config.yaml
num_hidden_layers: 11
hidden_size: 256
experts_per_token: 8
d_expert: 64
balance_loss: 0.00586
router_cosine_scale: 10.0
vocab_size: 17059
norm_eps: 1e-05
learning_rate: 0.0153
train_tokens: 342100000
dataset: "wikipedia_en"
Below are experts of layer 7 (counted from 0) of a mixture-of-experts language model. Rows are named router (the router's row for the expert) and show model dimensions 0-63. Each number is 200 + 40 x the weight over its row's rms, rounded and kept within 0 to 999.
After each expert's rows: "comes after" lists some tokens at least twice as common just before its tokens as in all text. This comes from a sample of Wikipedia text that the model never trained on. Tokens count by the router's weight.

# expert 18
router,254,226,145,184,161,175,160,229,158,223,139,189,238,95,255,170,181,137,218,165,283,277,168,183,277,232,198,218,164,181,197,159,221,138,194,210,207,262,159,238,237,108,195,278,138,253,167,141,196,214,202,217,240,172,251,120,197,228,197,213,235,225,213,149
comes after: " the", " a", " his", "'s", " The", " their"

# expert 27
router,96,167,182,259,228,195,191,171,245,150,208,218,223,273,235,227,213,201,174,146,217,240,180,173,121,275,231,102,208,195,219,214,172,276,190,242,281,219,244,203,235,192,187,259,203,250,85,125,241,168,246,168,252,201,167,167,191,237,194,99,149,184,180,193
comes after: " the", " of", " United", " National", " by", " The"

# expert 39
router,247,211,187,232,183,156,133,230,176,246,183,201,240,146,299,147,180,177,117,297,160,224,201,214,174,220,227,223,112,244,195,214,273,235,185,160,230,203,169,187,197,236,203,180,214,174,271,238,235,166,235,210,135,215,160,161,159,199,220,200,272,256,68,227
comes after: " |", ":", " $", " 5", " /", "°"

# expert 13
router,228,196,246,201,190,237,227,166,193,126,197,241,204,260,155,239,219,212,197,127,203,157,196,228,232,224,153,211,178,205,210,213,248,201,229,202,248,233,222,227,282,148,135,133,132,169,261,206,307,205,198,171,184,180,163,193,251,106,214,225,155,271,224,216
comes after: "\n", ",", "s,", " well", "s", "\n "

# expert 31
router,193,229,229,105,225,202,180,240,151,257,205,201,225,253,222,236,229,138,303,192,225,161,180,248,174,130,220,228,194,259,218,223,174,163,201,190,226,275,208,167,161,231,224,298,206,224,196,118,202,177,265,186,195,274,184,298,175,140,223,205,194,161,200,200
comes after: "\n", "-", "|", " /", " medal", ";"

# expert 34
router,261,243,156,177,210,177,194,193,191,219,216,159,192,194,172,216,211,128,269,181,194,202,75,167,187,227,218,249,229,195,187,252,175,161,260,206,185,239,193,230,227,173,190,223,211,144,269,205,176,135,215,212,151,213,198,182,182,214,234,190,215,179,120,215
comes after: " |", " ", " 0", "|", " 1", " —"

# expert 11
router,208,187,171,267,200,186,169,238,179,219,225,248,243,170,205,188,187,176,203,266,162,247,151,202,143,169,228,268,197,180,210,198,200,140,271,192,158,203,265,215,230,168,193,181,202,146,229,244,164,262,228,190,181,159,170,164,176,156,273,206,209,119,102,211
comes after: "\n", " |", ".", " =", " ==", "==="

# expert 33
router,160,180,218,185,182,202,188,258,221,264,178,170,220,227,234,242,146,190,152,222,197,220,243,194,242,154,268,245,189,170,190,219,236,198,168,159,99,196,213,239,150,215,199,315,178,227,222,228,248,207,144,194,172,242,158,148,186,215,231,109,226,299,194,168
comes after: " a", " of", " with", " his", " in", " for"

# expert 15
router,236,199,236,213,253,231,201,268,171,168,149,247,198,212,171,233,176,245,258,156,183,153,173,264,165,198,215,122,268,221,249,262,164,237,203,217,235,205,197,151,126,168,117,179,219,262,149,215,244,154,74,203,245,177,77,260,230,201,142,240,234,218,248,165
comes after: " of", " in", " to", " at", " by", " from"